config.yaml
n_layer: 13
d_model: 256
n_experts: 128
experts_per_token: 4
d_expert: 64
d_shared_expert: 0
activation: "swiglu"
moe_layers: [0, 1, 2, 3, 4, 5, 6, 7, 8, 9, 10, 11, 12]
router_score: "softmax"
normalize_top_k: true
routed_scale: 2.0
balance_loss: 0.000349
balance_bias: true
router_logit_norm: 2.0
init_std_router: 0.0311
lr_router: 0.000457
vocab_size: 12990
norm: "rmsnorm"
norm_eps: 1e-06
tie_embeddings: false
optimizer: "soap_variant"
lr: 0.00445
beta1: 0.95
beta2: 0.98
batch_tokens: 32768
seq_len: 1024
train_tokens: 356300000
steps: 10874
dataset: "wikipedia_en"
Below are experts of layer 3 (counted from 0) of a mixture-of-experts language model. Rows are named router (the router's row for the expert), gate (a neuron's input weights, with its number), up (a neuron's input weights, with its number) and show model dimensions 0-255. Each number is 128 + 32 x the weight over its row's rms, rounded and kept within 0 to 255. Numbers have three digits each.
After each expert's rows: a language model's description of what the expert responds to. This comes from a sample of Wikipedia text that the model never trained on.

# expert 13
router:160095103106040124114113096123107154129073156054136154092102143084131163194125151110134136161121078136117123128131167174130148180168119169113119084122151162119116134150081118108113135098093115183124099200094152152083142053105162112185108117149115098127157140128139113059145098069109155105079110147134141178101152164178115107099141156075160158146127109104177147138057139133198160143130136161142109155107098110148131168069135079178073169152094093094159095117122149121147133097181111124083093112098173154147064117115191133127133104128089131097146139095203129143118081157140100152156088088104152176101154110165153115075188111102151094158140148089155142192151043120054160128087156115095136078099084132152175137164111158142146163112174152171120120127095130123135133145175081
gate0:186065096122092157111130109113175119127095097178085139158102119201106118092149128096099113161109142165118123176081159120096122126171074079095150111121145132159138146126167087126101124118085144139143127134131134155124165118117094170147164147146157152144107125142113170128157135121109166060202134149169133066046177150082120084132157167160144153110151131103076106144118176162124107120100078122139152121133116130120155116124188200156097182107172139094127140148111107101166095149088166174162127141129086163128115109157149120103059122099132120062148068124055111125154086110141123073135148112119118149171179121143068097170040207109164120180090123137091097132165063099121165101133098067084073130177147092144111108160112106163186141125111115101029109115165122122154142170135128
up0:173110097128108110067211164117118132082142140133151160109156064110097186125083138171174159111167124108097136044087136144180153147131123102148126120160134142135098095126132122168099151121203125149101193120104076139094124154044102193142140157102127096112109123214204134140108141111162139132130141119124132049107115114123109142098087099120192097171123134151173158101128131173192165179121112111115180162121130063128132134162107161160150109123154159155091056138130155105165086155155184161096169155108145113137171209172076177073124141120119115177134139116177134110110068145112118123144101138097068131071107121122130095116156133114096147127188141143102125139177112117102168160138172127119162126119160086158151102111122161176177168121129166122132138111112167129164122035141169
gate1:149053092151150173085153185127097152140146083108162119174125092145141075113072106147093093171157093115161153112114160187159129119157136104122188076107193127135079116140161139075151164186068114148139138103159088164093136083148108164090130177090104152166166156133149118138088123131115057154091185108103151128111112171126107131168109155193119112134056085120083131121097122088108117132107127142068127091155123149070123156153123159153086160109119101179085068135139139101130142105132127155141147170104152145171147128096180192113139132177155149142148107143127136032145102119120172164140119105114133084134133112117120141144176110142123154059183128118143110164151173175162105138120196124136149191077139154142098116099108122126165098158085102224095159109176130190078156099078136
up1:186100134114162188069160096134124178229104080156128109150073150093165143139152112109117116168227156128142115103135152142138106126094100131138183111099140150154157105106128135113130123167108136112070162112156137150108067140179098122115164095068168135150176157196153145090087204137148096178127140108145086122115142123150096071131099119122113143142095101152119163118124125084137174097130115158060159120111158123059112176121131056127082136147155125139107140170153122076095147120151168146103200110144153131119145160148128121114157138101117127143164090108158175096135095158123155103122105125132183104082082104182176111115054148094191132115115137125117089113159048094174116075121163124142125215132165131089109090103183106113176143150104130167113097155172094181106176111176128
Description: E-ending name pieces. Word pieces ending in e or el inside foreign names and words, such as Seret-se, Od-ile, Joy-ce, Ax-el, Gram-ne-gative.

# expert 20
router:070122114164100073169128123132088169114166084111133122108101143131144123095120134108080077076149124167102101129189180178114118112132161122136173083099097146133075086107132146108115080120146150188108144082149114144146157105166128099130132101097120172103142125113210136056137106142184147100100164082104123197129106157093140189171152081112101086129191177217072068160139161112180132113097106143034152151151094161082135082111136182114122091077122120111115153147149095110133137142105142120156114104090145161127133118136149187078127104156126132115110177166089118118195151150107163191093097097094137116167143185162081184129156126173101166112054143113169091113191127140108107163132134138132129195140140135119089142155120152116112132084180161167116082158106171099154120153101150
gate0:140142141099120155107144108127101109163115159119218104176177115133201130128147166107140143172142160124106116117169138129162179135134146101152130152144120089106168058129085138154136124081182076123131121178133114183089124116103146132085098192108142149156137117138186134124108132107173143203126109059137110158160132119060113069077121125094078081133088136124184123101089118172159139129158158134113106088123132103192100191088156195179090090145165162155126082139122164130167104078130086189134142160113118091156062062098143113164139111154112145174148105108159136143141099156119108121083154165166088131096139104096154189132109162090139104137101135106150151078098140077117075050071171125049101118138147116178114160100119148117160145142179124163136142177155084149107108080143186
up0:139161125093122144132168093150151184143088151103134183101176072154169088152136132148082141209087129098146100166165102115168139114105116166132116081112148139155163114099111123143096104091114076144129064144119078118131143134092171100104142115167109127166104100211176194075085108097087137136140142140084127097137168107103122128141097156145109079172095133062201159145095141149076175159163077125194061135153145140164142132124160155141136121165173150130148131132143146159123057093137086112163121145150133149166160141105162096138163197099136149123134106076178166109104079156162158126117099109124143147117083026093138109175125121152113089078161167130093085066129152085115149184161115086111111108099110161119200118169123099168096202198135114147107125156160141157097139115140147
gate1:107133169060117104105086107125167088116171071173086152098117137084126143163141155159130146127103163143107116096142131071072119067096108144104140122059185127102155088160048105125113132138137096129112088143180150171171138089116121133147115157158162153131095125154108134084130145144154119081162130089089122121171100193120083100134107133131112127145101146162126148081145122168127081079186086229154134122161121090136116158173127187092123091108107110126137167067180085113089104102123146143184177123164151099107117136149141139172143150076080074183156076179139100157038110054138094136091149139143062093114122175127130125157144092088099125146136166101125097141120150089176097159069139097107142154117154108115190129061151080135157137113098143150112164161178142134167186147105145
up1:131114151138135100127157140094097121084099091114156133139170142130169160090004163141116143130110121051121102114158125082134180159141098135167161141160163159109132177156200128185166164108109124146125065078150158132104155110129160107174138123146097087142171158065147160128111102129108131163044107152072140125045141118148096127118114095128137085127163144149142147143056121134161108168108145101101114124112150103109171157174135119128094147144135123204155133195127184177172119068112189071182096201094111150178130135101101125140143169115106126104149130116189161153167102115073092124163096083081187116122129103127166102091127112197136120112107109126134142153118097166102119105128133185119094154150101165180089135124172141124107121141145131172192139110134110179118160120200070
Description: Initial capital letters. Single capital letters starting a word, chiefly K, V, W, D, L, often at line or table-cell start, as in Vancouver, World, Vitesse.

# expert 54
router:071166140133104139169130143160129088179195165106127092074112095116103125121132137124121176139149138128174089173163146149137110070098191140103138156087168183140120159135111101110141106139113144123090131180104102138137127103085128114144187115147098130046132122136129121163149191195088135124092170122105089168177125131154140129174055129136139093150115137195096118153095168116158147095222108121082086130133110167155152098143154178131149147156175145101099094100166136121109129107175072121180158140157104080124198133151150153111103132174121133150054084084132153132061135101082145160128076165154156098131135131095117166109115131142085119132160161179102164114055135129057133174107107144186151142154169098102138170156140133127122139169083118167111122191134192115201140110162203
gate0:131128104169097177115157066068189138057088071184084118149116146163076091127137115122178105088150131154148121110159099083145150079140146134141137101100144093179135091111126106127120095158142112162163096077125094141164139137143063098124100133156129146071101202076096103130098109123113106145115164132136124130061060100105150094162126142140135109109085162107072140181194218154125126145194134161156126142125129121130163141130138150128147185170181133101129111161131112089170128124095147139125157126109073140097112140152130086155162058150183151133143100151046136072120086107103133218177131105073128108179111139129127129132076132110178102166131145118176142146125172065171106149186124086065120113126163147086141124132083172083139078107174122102132146109149076152093164147110130
up0:103131118110085090171146119176117146119137145134095109153156173193100077106159108116128090144177126137140126150172210107105161138146145170142085090096143143180135088170128080130106169084123156123157124140104112051130181112164102139141064123123148149148149146106162164114097137137099046151162176159135102118108128079095095078159106167125115081115134105157134153117171147179148075058131161133129072132140108139149201113090138144133084102163111138104100152153154159127172174113146173090111122132127119189116093161143198169119089072159162093141160173102088177160175128103138112140183115089084131158116150116117168103173131138092174080171112077187108149094154151112173113102164096168167102179117161135102100179175147182120152106071137169125124194159134127152043138108104107
gate1:179164132096043156084164166149092107145090134155153160104138143086124138178109139156181096147088167073093108145140162183101162090092100098152136135067174126134085118149177145154133100169093100146121148178133168084162109114135110145145111087127128085083099097119111123185149124126167100110133097148119131117087107162148082137139136193218135108102155171088095093158180149132039127104177074119148157178118164105108117203098166091147104162182132175149128123139126121142164171131121123169167184175119068149172101104141080127136149170143187091065168119065118168179137165085108157157137162135150152097111122163117096116133156074170193121111085132129069089142124123134111135151106098154094105154117115083184142089161136138154113080155160127125099143143107139181159106077147132
up1:167137162161129142119122122145068124141169082101128137136167185120124119129147132150028154067153144124149173148135093110132157132194193122043119159104124102181179175174083137157118074102105063146130130087099095119155049114109120083127133116111117114161104136108139155156107127145137125130094166182153141165138137094147180134105122165100095089179124098059167187132114087125094201056085133091149102169141147112124110154132111184109120160112099112098133144142145145164120102166148095078113062117129151174175114127066162083111153109127143123158156114137130106126030179135145086167091115123154133081105117119138140133135080112158107159095128101130130097087109067129133104181159108136105169118169106170010135125148159122143136136122182131095097136158106114191126160175118121
Description: Locative prepositions. Prepositions of place, source and accompaniment after verbs or nouns, such as from, on, at, with, near, as in "from California to Peru", "at the".

# expert 59
router:143096110124141116149095125140155140139164157112142115108086134160121118087123131150082134155151120135148127123138126092134133167147111095094116151113104152146116113187138134086166172123150145175118118157130139140135076181175140189141117161092137150112195150116162090090165153145188153154084157165181131121161111108148202107115127105107154134151125169111117143173151180078169201163110178102123098172142198147081083136123171182077165108055114148100157177100183081201116168211120159130071131108107111133145139127105151097197092151118107155122101118184104094112187129159131168165133140134111150155102200110104093084200036138121135169088094149150210091110135159181135068129121157146142121104154165086132115168151156142070147132062134134144125088091135154142114109079142145
gate0:139163148215091147116088163120150171195150134128158120164072172132118170116119121148118075151100111148163142108173190231098123084083086174119090089115162135128155160137196092136143138089109135197135126125112145131126128081120130099109131180178150053116125128145154136102112160184098112172109125145113085137153088161157125118153098062188196124170150088139107115130111112107120111149153128118108070172161124087157121128149144164128131147078140115159167230194158135158137124146124094095145092134158094141144098110064131114174142129082075171158149141115095152125114093111116129107110108148133122179153147107110146090116116094178061118083096112137114088167107129134089167137098130080137100162131093102139136067121176202219169065097145143106113130151130135125157112079113105
up0:140188209110148151111134142127166145174166127137158103141087154095154145103158129154079115113096114055154059117133156163134156077061110111120104098135139119138140144136177147119134115131154153122171111146160144181124109140144126157111118129165162094158085109136118150113104147123120175126124136144133088124157060138099142086145146089190120189165130074172115160182060125029147070101125118123107107170130139121153158132146078146154127146068122128153136191163158091117094121148145135087119117105152195152181086175081116076177088171050124101131152114093091127147094127104123062174145102172088171122129142128146175122163108128164104070117100123099116084146206121075063163130127160127067091152119113136187069115107130140201129081117189154092133091158136145099123133165148117
gate1:052089096117103162138128118116102162166136118116106109147096119138106150103129100138145146047175123115216117134171137140028115189159105171125157113102149133084136138174159117137109132144144079192108071173149118141097105123043166137026162131058089139104155140124090139152118140168153156187146144115104111152146198143154083075141113124102129106146071142123121130151160140125102157080201172126062109120129117090162122129138141094147160159098097126099122183157123148057159144149155126123068144105115117144173130052134130127137152101115104173061165143161124076106117149143097106089131128137153144198157124157126159127151089135146173128097049127112127141101093142129100130118161058187126105122132159105098157134126141149118216116088125073131127113134183104139122148106158168
up1:135118090148101104172170195115096122167140128113137121091109174140142153162189081181081111059088074114098125133111137123121142155137121171132099146139155094083070156098143152157109060123182153100114101118130120128166069086070173182056131070137134117103146116114153092143179122187106130201175151107119115098157116106181095189105110118095102122154137154152133148157137127158188140118197123122145141103161110140149101172141124136160192136094157092127149125169091183156167152128116095186135098070111174073123088062132194067144131142148085150144174161114182090116119158145070188090141116135186165112108105129142096136144108126093161162141128099217112129086123156161103122087133145167193128138143109121084132127161149086125161072066114115134115134113134085093121141144108133
Description: Opening parentheses. Opening parentheses, often with a following capital, after names and terms introducing foreign spellings, acronyms or glosses, such as (M, (S.

# expert 55
router:088164162158110087156142124150095096128162139127122141103088162149084148120148032110144132081126157099122155172116135163101116073110159114091137170064205155186106094167168137092135120160129113123125155056119130143174127087189136137125124136145102159126096131106107137115169140068120154134161160113118089102126041098147166135123148110092170165155099135147125126074148128099148115098131126147103149118177174158136110102168143169099128082092107194116078113142106151125135130148119137154107131092145165147123107076136114098165158103106165152124111060156152128137047114144066111147150079132096101110161096124132068075108165179139076144145139148170120040159125118166163128147176091131167146213143072185078137122166095118124104099113080222160120104111174169078142121175106087
gate0:128090064110157146081130172148086111073117118110092129077060138075088113173146103096156132108105137146190161096077101162085090134157123106117120158139143210145132134177192185147155082105119185131122164155114113079141121156158127132097099142161183122129085173134097184076108089167147124141170164089108155124138106143098123118140169176132103090116156091164201162162117171154098141138209172154156091117125165153122161102127194139152141153085113110149124071136106124120141096148108156155139154126181122173128099105112170077117099102173094138038165143151125131109122168129120191110145198112112100156113139143185108107180128186115105135137118108187047158124153120193152147126120145173135187106056143072134119130157098112126152139102155139087139155128120127163193114144119130
up0:148167180068166135147180134077079129160097107103183124086152157089088115155079115081129096124091104112170152171149153127118143176119070150144112094157119128098134158085132134159160139100104118101123165190083077118122088154113145208131132098074092103138132123127105098159110122065151097124111175113109134099155153105084077113094110134138119089191108170138154097131155093093100135067081148105121105157126062129104120162155149114093130171151091137151129143129152114130141140098081114120106152120149143143132160082168116125080181152086168073139159110124134142140169120164151077138138121101110200118104145115077170143167114152155136194164146110101022126105142103039162170205127157196118125107111058143102075158149109093173165167141129185191084130153145148092134145132090114
gate1:123043138138055103091144159130156126107160146133139166146124134108098161116057124116159135101154186145168126139114123154192097095121122147161148144123115126121109087068102108132072080139133109171096073123171151130131095133160121124185126123135140129146153180173093091138191142120142131079113137103124118077144102153116119147170145110171094145074117108155160102128170167134197090151144112132138062125146046139143241153121128161141105120191148151154062146180113106154115152168139125115174125111150143085205158145094159169137092109135096085145162152086143081111130180121103187141189129163055149046134124189116111099161143101141143140115064121155161142177114193120112077118145193139170161099132149087131208149155151158137111119150141125104144132091114120102083107125091117
up1:091175163137175187135132097166110131139159106159161104134081147115105157125085074142102150194113165144115146184072122138090172178108182166118119093188140159142100126132163141113173154135100107126134158108119075131089130149137111134161145175090134077078117083093156109112138148122144103125177151195139154100102072135144121079128121105118113168213097119060132084122132086167105144139174146100157158097065167109137041114131091187106140107099162152119173160139131121143130105132123112107139095116150110157102149113162134088111148082166196099109067083144093153101099121134119070158077154119166080137140161125153154131066123158148117133121117129163091080133115048103142141112191064127089074130131084193108111068118184139160124151104129121157133146122084178142130089162220107
Description: Consonant-initial word capitals. A capital consonant M, T, B, S, K or H starting a name, often after a dash, colon, pipe or in, e.g. M-innesota.

# expert 4
router:097087068115109155134116082138112099028151154078111133089155104077149097180131143134119078129170155180109091152132173124090103086156128112085143130126119156140117053148128123114099154088102151197172115117115090137125098060137161135104117094147122134118112145119155135047137106142096156150096196064168157156173151129154108128218164104108148118166139120105192138165143119119142114136113110161133103107128114086134148132137171156108071173135148133079089172124114140172094157117076141113141161164138083139141154145132180204124079098083171165106095115124075143151167107204114184160127086113067196093116125135154167115152112139116123171069147143124182115086143095175140110140133115151149100178170095138110144168139124093112202176173084129119135120105136122104147077188104174
gate0:085112103128111142065109199151115231180108103098094097054133107083164061167170138157106140129149141122118087093077133127094122132134111144141147150101172120102089147137111128158127088136191142120097116100138105153117137119073171128147112112120188123154134113124145148105118167198179177156091109134106109107102127181169161095139109169095157146144176107140191145129191178056121149095161150110120129109115119131157106131172167152089146105143165118053121122108099123175173042131132127136132139118162144091097106065159155196172125171096101193137119142163065101169173030088154133151143124082161147131136093117140134156152132155081076130156150137182104178186079166121132089109143088147150117146113154139143119124164123170151151118074152096125123129123158085117117077147180135
up0:136120132117174094116132101094101139212165087142071097176141107118107162136131118155164094072094120145164139175186141137121097102165189157124165128148091115131142148073113130123141079185161094189213121076106121109113128121173189146109130148117119206088128132130070171138148120126143190114166170087156098111159147122127122142077104115155114120137112082182082145093097117124120157118165127116151132112106167193104076172158091076168091159123039125109140144123151100117134124139166131100150114110134152172189141091088142109075096162193078149131127131164108080122087111124127086159136127187095139121069146068157184104141127148077116155140067107137135059118063100101168142119098083103081119145149095094160116112091167157128153098169149128122128088118176154100130141146056166
gate1:105157124130167082088186186113094169135128175135073129087103176125100152072122178144161115127090109154163149148133104100143152090130200119105097166163111170138066116130171087076123158164111182132135036150055096090112115124137139133115177140119136124073150144133147128094091184131164166121123087143108142168137121108136178133124116119119091105138150119099173084114120086113103175106144176134073137160183130140120114161086122172122152121177087085136063105129165184127105134102076143113079163188108095143160200092141201099117155170206151113154128095077150143146113101126129188148103100063169119099073112126089145157076128093178122144081092122134108138099125106177128136179176142145099194161146104088153144148125133159123110094119175077166163152150166127110118152080114141
up1:111135097200170088075139162144086126100127151129071127132145102175116130109136204070169159143140140123118081142184168058133158118127133100074111057175141112153117118134178143086157100141126140191068118148104119072163076161118147145065109134145169070167147129133170138172038144127152084091097133148089121146112137099124147138133104101138122167149151151136159037158136060099139102168110081148113199132174183078126152099153153191115152125123132146127144151160165154121125165114126087110052128123106137157100159144111180107151127118182195112108165153089161155132176137107211172109063102113164098099139152140110108131138188130161136117126151108174100124084116143127115130126143135151094140113118172095167141107114132106048172134087119100099171141068110145117147126094091149
Description: Word-initial D/re/un pieces. First pieces of words, mostly D, d, Re, un, Am, after line breaks, table bars or hyphens, as in self-d(escribed), ==D(istribution), | D(erek).

# expert 27
router:081082153129098109125168138151132103153127153131132112131132135150135162166172113134126125149115131173053082110108109219092147141194070147100127174162070137155117088090128081122178155077117153106108179051123075186138084098169151105168132106141109158156120164091159086104148105134098161158092189163148136093120176111077158064132114141125115108150091153009160082145135142137173110116124092131207111116101143082032106107143157183172098103123131117107134187144151099136110127130161131084108107163106115175123165164129176121085128106173159114170116135153110145171152194152090156092168099127100125165163157124109127095178119119119081099100140153113164139181170109170076094138113113137161157164158117143140132095111164134115123147084046144132148154163177151131098132128142129
gate0:178131165138118144077084098096159064150107161154142100119090141095104188129092147136085151073110108138050137143108128113157159099117096099139112195130150155146091162150145105103124119113141116118177178078160099107109101128117157156149160113196196153193104140137151125141187124138123186087127168131227118107122131135070101098139129162117109111095081079077152107112060147129135115143134166210156096166124163140121068118165147163169165110084131120102175150159124127123132103127089123077126159122114129125098130109168103147089100146150100085150152097126125148131156184104092156145106146138189158123072095131158122052126083150155064106116106115105117111177170151155111186131091121069123051124113129086115141075175150132159162114148084098106152133177169128172186094104049136
up0:099108104155121154160073105117144124109079069054128145100175081152106141165135125118144066166123147107156102151138113075083091098146127066154144097154152124071141147199112089094094104106129091097101101185124120122126131099155103112204140140067132125144155143162060089161075106126142106159125167193116082100112121123201110126119120143117045150099168144169070129109145096095112061151128150136130182143142136191118174093183161098085119117104094158196119072118105151093124130135084180086127118115125157109144098119123122143061145091107117164122150147184116089134157112113150113086155094125143214137126152132154155178103173086122133148124086074132112142101104119123184166151121120167067131115094109161078157134174118081130166103157133130115102172121099140075102167190164179
gate1:116104106127090134124157134103125125164103076205112148137122125082196079131094150088112139094160126138154136101115134101085116092105123138113074159145100140166157114133147132017115114104177069135135121160104135079189117133095110120135141183134180135186192151106092133099143134131120187093087128199113092110179120101146124125140126141138120147060169152140047110128137150105108138122159123165142155117141168102096119156090115194122104196175191123122213092115117165121092170164156131146120125106149125126122167133125130159177147168086128105043136131128186070116155120106133106190190133067089092160120089063143156145178129077154146111181101095099136157159121185134133132119182136096121182168187161164105083122126127133174169145121102059110121131103150157094159128131103137
up1:103171130158133134135151130128106140112126123108051131138144146131193170147075162100084097122162168092141097096146105162156153129119146124114081125143195100147148097068141109123169117138161078074108145166085142099133136140157116124134079102124104085128119128207107082144090128097135222075099157101162106123179147102164190172080110112157165171152131175185104153101146097123165148103173107125143098146129143123089175085111109143071152144133177123166121145139079087142080121082160105149141092133158167139099125146110146137116125146123123149144074130134068127140086202178172146141126117157076142075054157074086121137199161155134094092104142193177142076086092138100128090131106211138108127109112139161080091141126106129118185171118140072144147153075129168135124121074154194
Description: Word-initial capitals, prefixes. Opening pieces of words, either single capitals (S, M, D, T, Z) or prefixes like pro and dep, as in programming, nonprofit, depends.

# expert 5
router:103148197096148048135131124136081104112096137063113134114100126159111113158136117172109120074116089167093139119142117157209151099166126076134114103143102140123169150054165078120121125138130175167088142143125135081163137097124152151173083133115106119194077168127188098177120091129091165136106140064128134148183100136088160056167158119113108138129118116125096149160148117122141118097088120130144093127074120149113129122166120113140130037142110118128145140162160078093066114173116135128144142167170055130053168083142160109117085138151168144132152171169135099118122150139131186140117114141171146103093122128081121110216136085157134101049119149121097081142130137152102074130097126129139167062194118143133105155103076159066163128064162099173175105110181140132139100162189144
gate0:106148137128173143133135122109147105127118135181159070135172138089134125150142098141118081151104145174136143140076101145115136148123124156146115124123129124116159086145136048151098100092099083080201127098068071132139079130099075097076129098129134125094145094098118139055127144120116086089057116130131183178087112081130161165076134133121186119097162083169153177104158093124119155225191096112148134079108135133129183139076068091141171204061173053124151151178092140166080163115124118159129125084168078101189111089141133141136138108164087119055159128119163103156067139080121109143160131150129146162150109140127120127092112189098122106109114127113150177091122138120115122141095138072158076123102127142085087149129141092178083165150097131181104187117122077162124110123153124
up0:124130047145127156145088127168158134156160132125102137086168076109072116095136192108164039175131170089120129155148143113107106111132112075154123083063122123203140159139112149112099105127093142087120128158061108123139085098123155088124145174122171168118138124116105065134119123142079144147093157116153147052096108054143125129153179133130162154142184126156105115146121133113186113101125151160111138098155177127170136165130133165096163167125152129076139126158104122127121167124103179043115156102102110170153125201062140118115160102119145180136162152177095120115245069134144122097098081076148144093095143114144163156141128114114092162146157060153171121125104142140150109193147064126123112131155134115132149183191097103145139139167084101102072105124166147083157149125102173
gate1:114120101090186171081166152154117100106156121169137125151104105132127122134139048093118099162088111150177114109146172104204099136159124161160102142157187062164193128107100169123126110099110089150193139095140122103108156166166099152089101169172083124118190173101102121104100137115148096154136150093178163188093097133162081111124131154145151107120137156162184099139110106115119149130065119102082065086087125122136170112141093084092101075122132125135132167129101103132094123165119111208137199102146083136160091053115147148083130149165099133169140202176162187169152109095123133166103128100101094099115060128162154108104108133097116091158111136106112192129102151147128146091152149136138054102093118161154093157114175073101085127115162190138127109090134134145089104128055093
up1:118096000064097102131140201149151045097138147146095148196147115156093088082181113085102094162116097136145119167136166070176099108128123101172159082180141026150137123042116155086128087125121105182181101132120086077149134152124110125117065127142134054118128148112126131090078112130133134132188125106149132121114132161134104083155131139121146112119151140098117110131168142104125137043105131142113121130125029133121133146170110112105103091168149169133132114116073125109127127174148106111188151145086135172072158086175123084135132118133081107136132173148099165103097120128141133141149089160091159110132064156125142113119102130159121161168166073141090129091154155132175160129092118128136096145105136167118112107136165094104166125144158173128140101104137077079186122106088158
Description: Capital-letter abbreviation pieces. Single capitals and uppercase fragments inside acronyms, country codes and club names in sports tables and lists, such as USA, FC, POR.

# expert 45
router:087136120107118180185106113189130155071134131167051156118125180040065142087128150120121112115123184187131137113124153083067174136117066070090128129090097152148135167134084110112138100120132081117120077165108160038109106140088118149112189101098110139116150162138145112118085125119162079059128186161111109178140179124088119098105119107116144169083108119138121128096142114104152127132122091151114063097118079156113164107129178181120117132190126084091139151098144130091131183120156112117154079112181129099122132153175125135168174103169129106150144167103161150150164088114102096106156112117136162207124121104088146193158150137144161096158123160101104096108134173044138183097097120135192167152143142088144083145085103163114170070127160135131121118118128154181147151143185170
gate0:123124128148120127134145210153100158074149123102154136144125190146174090091077172134137072116141104126159065203058108157165155122135169151116152110139145160161083153115072170111135087170133103149186064154094130098165094100072126143089177128115155177137106124093109128163172133142161136190098154128171138111071094087149124108127050108169104133103100090173179188124133140152174071136137110107146153131135095112164130147157148139140105115193127110128096156113079182091109157113125110169100129134146120101082140078127168121219107195132075155126161124147139123109120092164117089157081162084159179138128105115179092094110095144136145210112137133192178118112146136133150115138164113146179117135145117108105179143111165136145166166131189099126153129127134118185137181063155079
up0:225149159119129071114145123110215104124126095140080143144155160096154136121184073114133201110120151149159068093150080117066142136118086086133098116112075128111151137074137060152080123171152146121069146109149145106129099139159165160089061095101087126140186105145159100131149093132131132145154126119153084168134142052111142100113145158111085097118109130101190126096102070130135148085094176090083097145095053065118090145084137103152113162093089126148146092141157080119138156098121114150158151095128139169181142171118052147099127139103151136137143162129130146100164138149198125144154130156102096200079127086077150107140110184113163121165086138109131138087168119126115139123071112174109168101123160106166066183136120088148074082077124139141121122103165107153099118156123178
gate1:114153145156136127128189156093135087103117120150078169149113061135197136122124135185117135103098092183190132133138191079142140129081118155159131140120173146074059104068125129148159098164172135123160146099104107100108133122101131148104124113126124123102150049135151151165126129127105099072124085111077092057137137186100138150124084128141126128102137120179117129140088066116138118168149132146117115142107138115186126130160101123137103123113153135166196177102123130121097126143160087110160136143191170138193083119075110137074102121114120091204138132066184139101096123156087104167149181142096120103165030091131103175090135139086136174132152097160073119083179109177112134125173156183154116100120167180106163139110155146149093094136185136137065166098081174180156063144148111
up1:124102075121098099141108127179129134168094133136134117084074140141173108151137144123113176100120104160177125100198219122136171123155130138111079175112112135125171135082112133202066078148119124113157114162126115102086178140103142100120122127077120143114075128123130143134104187070105104073156083132119146132124133131145191147119075120128126137225122157154090114096136101146191117102159137171174065117116137187126156121178096135125058146087122170133107122147144159120185095080151125121106102127152127164086081113179194107089091088152145174156152101150059153079108129180157124140084089104175104087098129156133126113154188173094110145120112182138154161102022107127081134087166103133159109116142125136175079092126114151118160068106132143111130089204139127140142159128159101
Description: Word-final endings, closing punctuation. Final pieces closing a word or phrase: plural s, closing brackets ] } ), question and exclamation marks, and the pronoun it.

# expert 53
router:124072098147138107134104142149187146146100146101136124091107085121146116134173147105162159128139116157120122164129113118140152118141130129106188163129105181151128136183128112068105138133099129134115105152143154094104117100156144111109102120105114089118123166101132072090132120128162115109092140134201091103114112112132145101180088120117148098107101189121090158120116147083202181128123151122135127143102185074123114154157148141147163159114132115095153169135177052194073208207108095078165180122126115158065202097138097105105101102117171158096117072164130136149114188133159148162165116165114130131084220148127071130186052101116102168054153123152191094083141138134192086176148118128166153074169128119065147173134126085080166144127132152163097153169174133121117113085136177
gate0:098084118143115172101128143171058128120032166160121084153076131152153112142120094107137164171110196083158109140139096165126172129117143130166144144055106113120185141149076157127170112128096124124104131142199119139153118067091105168163104153158140131168058091089134189119117105086088161062092105130087112109145099163107131104112168113147140079174110096113100141113142153139116135096087114118141124103104071147122109101152081130189123086146101172151155070158135142112192130174206150070134122104090108171116138117131117167094154138087124082151126107188110130148117093125168185119120145105163161128171114174163101094144163169111160077124073066122085146146112123103142152142123132083142149187139125193080130115067158158119152166089206113096114142144141117131063072167155146
up0:104148082137141160095116144203082155158061096172128169138087126119151146160094108122042136150105181116150138121138128107158161177127146158139122160136140151137138075143078118145150115115104102152095063152197093153213157116153071166086068157161104145128063101098117156108152139080120130111084135196108154110153119118081174097137132081120109115131138085138162100147149100195123125122113106098172101055080074114090087163123120137146100139166131148129157110133167160135130066135208117116141107049083152143142159114106111148073153148065152054167094069187122179143107165131107132122075186117111149134120138076163096135123095164133120113130122137105047121125108124121114143116146112150142093173100156128180123128080111157093161191098173155171075102116123109158110148132154115
gate1:131149126164099085124152116100090115158130095136134100130151155111150147180130126152086110161153085107142153159139106208159077133069173118157132132101155151127083146090134182188167158143129164114078130172130101115072137113167129152123122166134077112186120136132106141156117071142119206177092089129116115140089134129087136175148208161105159143096081153102118115122139170125166124126091138062136136113081083128055087081135100079152144127111184131148085096140103095090157122111134156138124135178118123155165090111106085130130145146155111084159120086117089165178174101109156068119115098155134084145115134089088168144130142032124122130112112097124116088163095131186091055139151152139061088146110093160141148129149196168081178100077064134125077151146132142074156108169038141
up1:147130115147133095143097111134109118131084072098132118147181129154167143073096037063118106156120103187113181207095172134159141131120155152177124134098094109121097106083141175129090149136073182133113070135114117112098140164112125126079111115139135151157153113105155104139131065112113165122114066130083157143073115107142159136137175128077123111175094153089145144152169098109116151124107094135113157102108026128174095123130110102078117090181155129138114071090116113138132150164120129146134163152132131127198140075107179094063070079150087134170100095124101161138086122150121093120123064086154114190115176072174158085086171051119119101130126100117094135126120122144119092172124152113109156157169096096130172175102100096167149132088176119191105098127064134106181130124060099
Description: Opening parenthesis, quote pieces. Opening parentheses or quotes fused with a capital, such as (S, (P, | "P, and the piece ab starting abandons, aboard.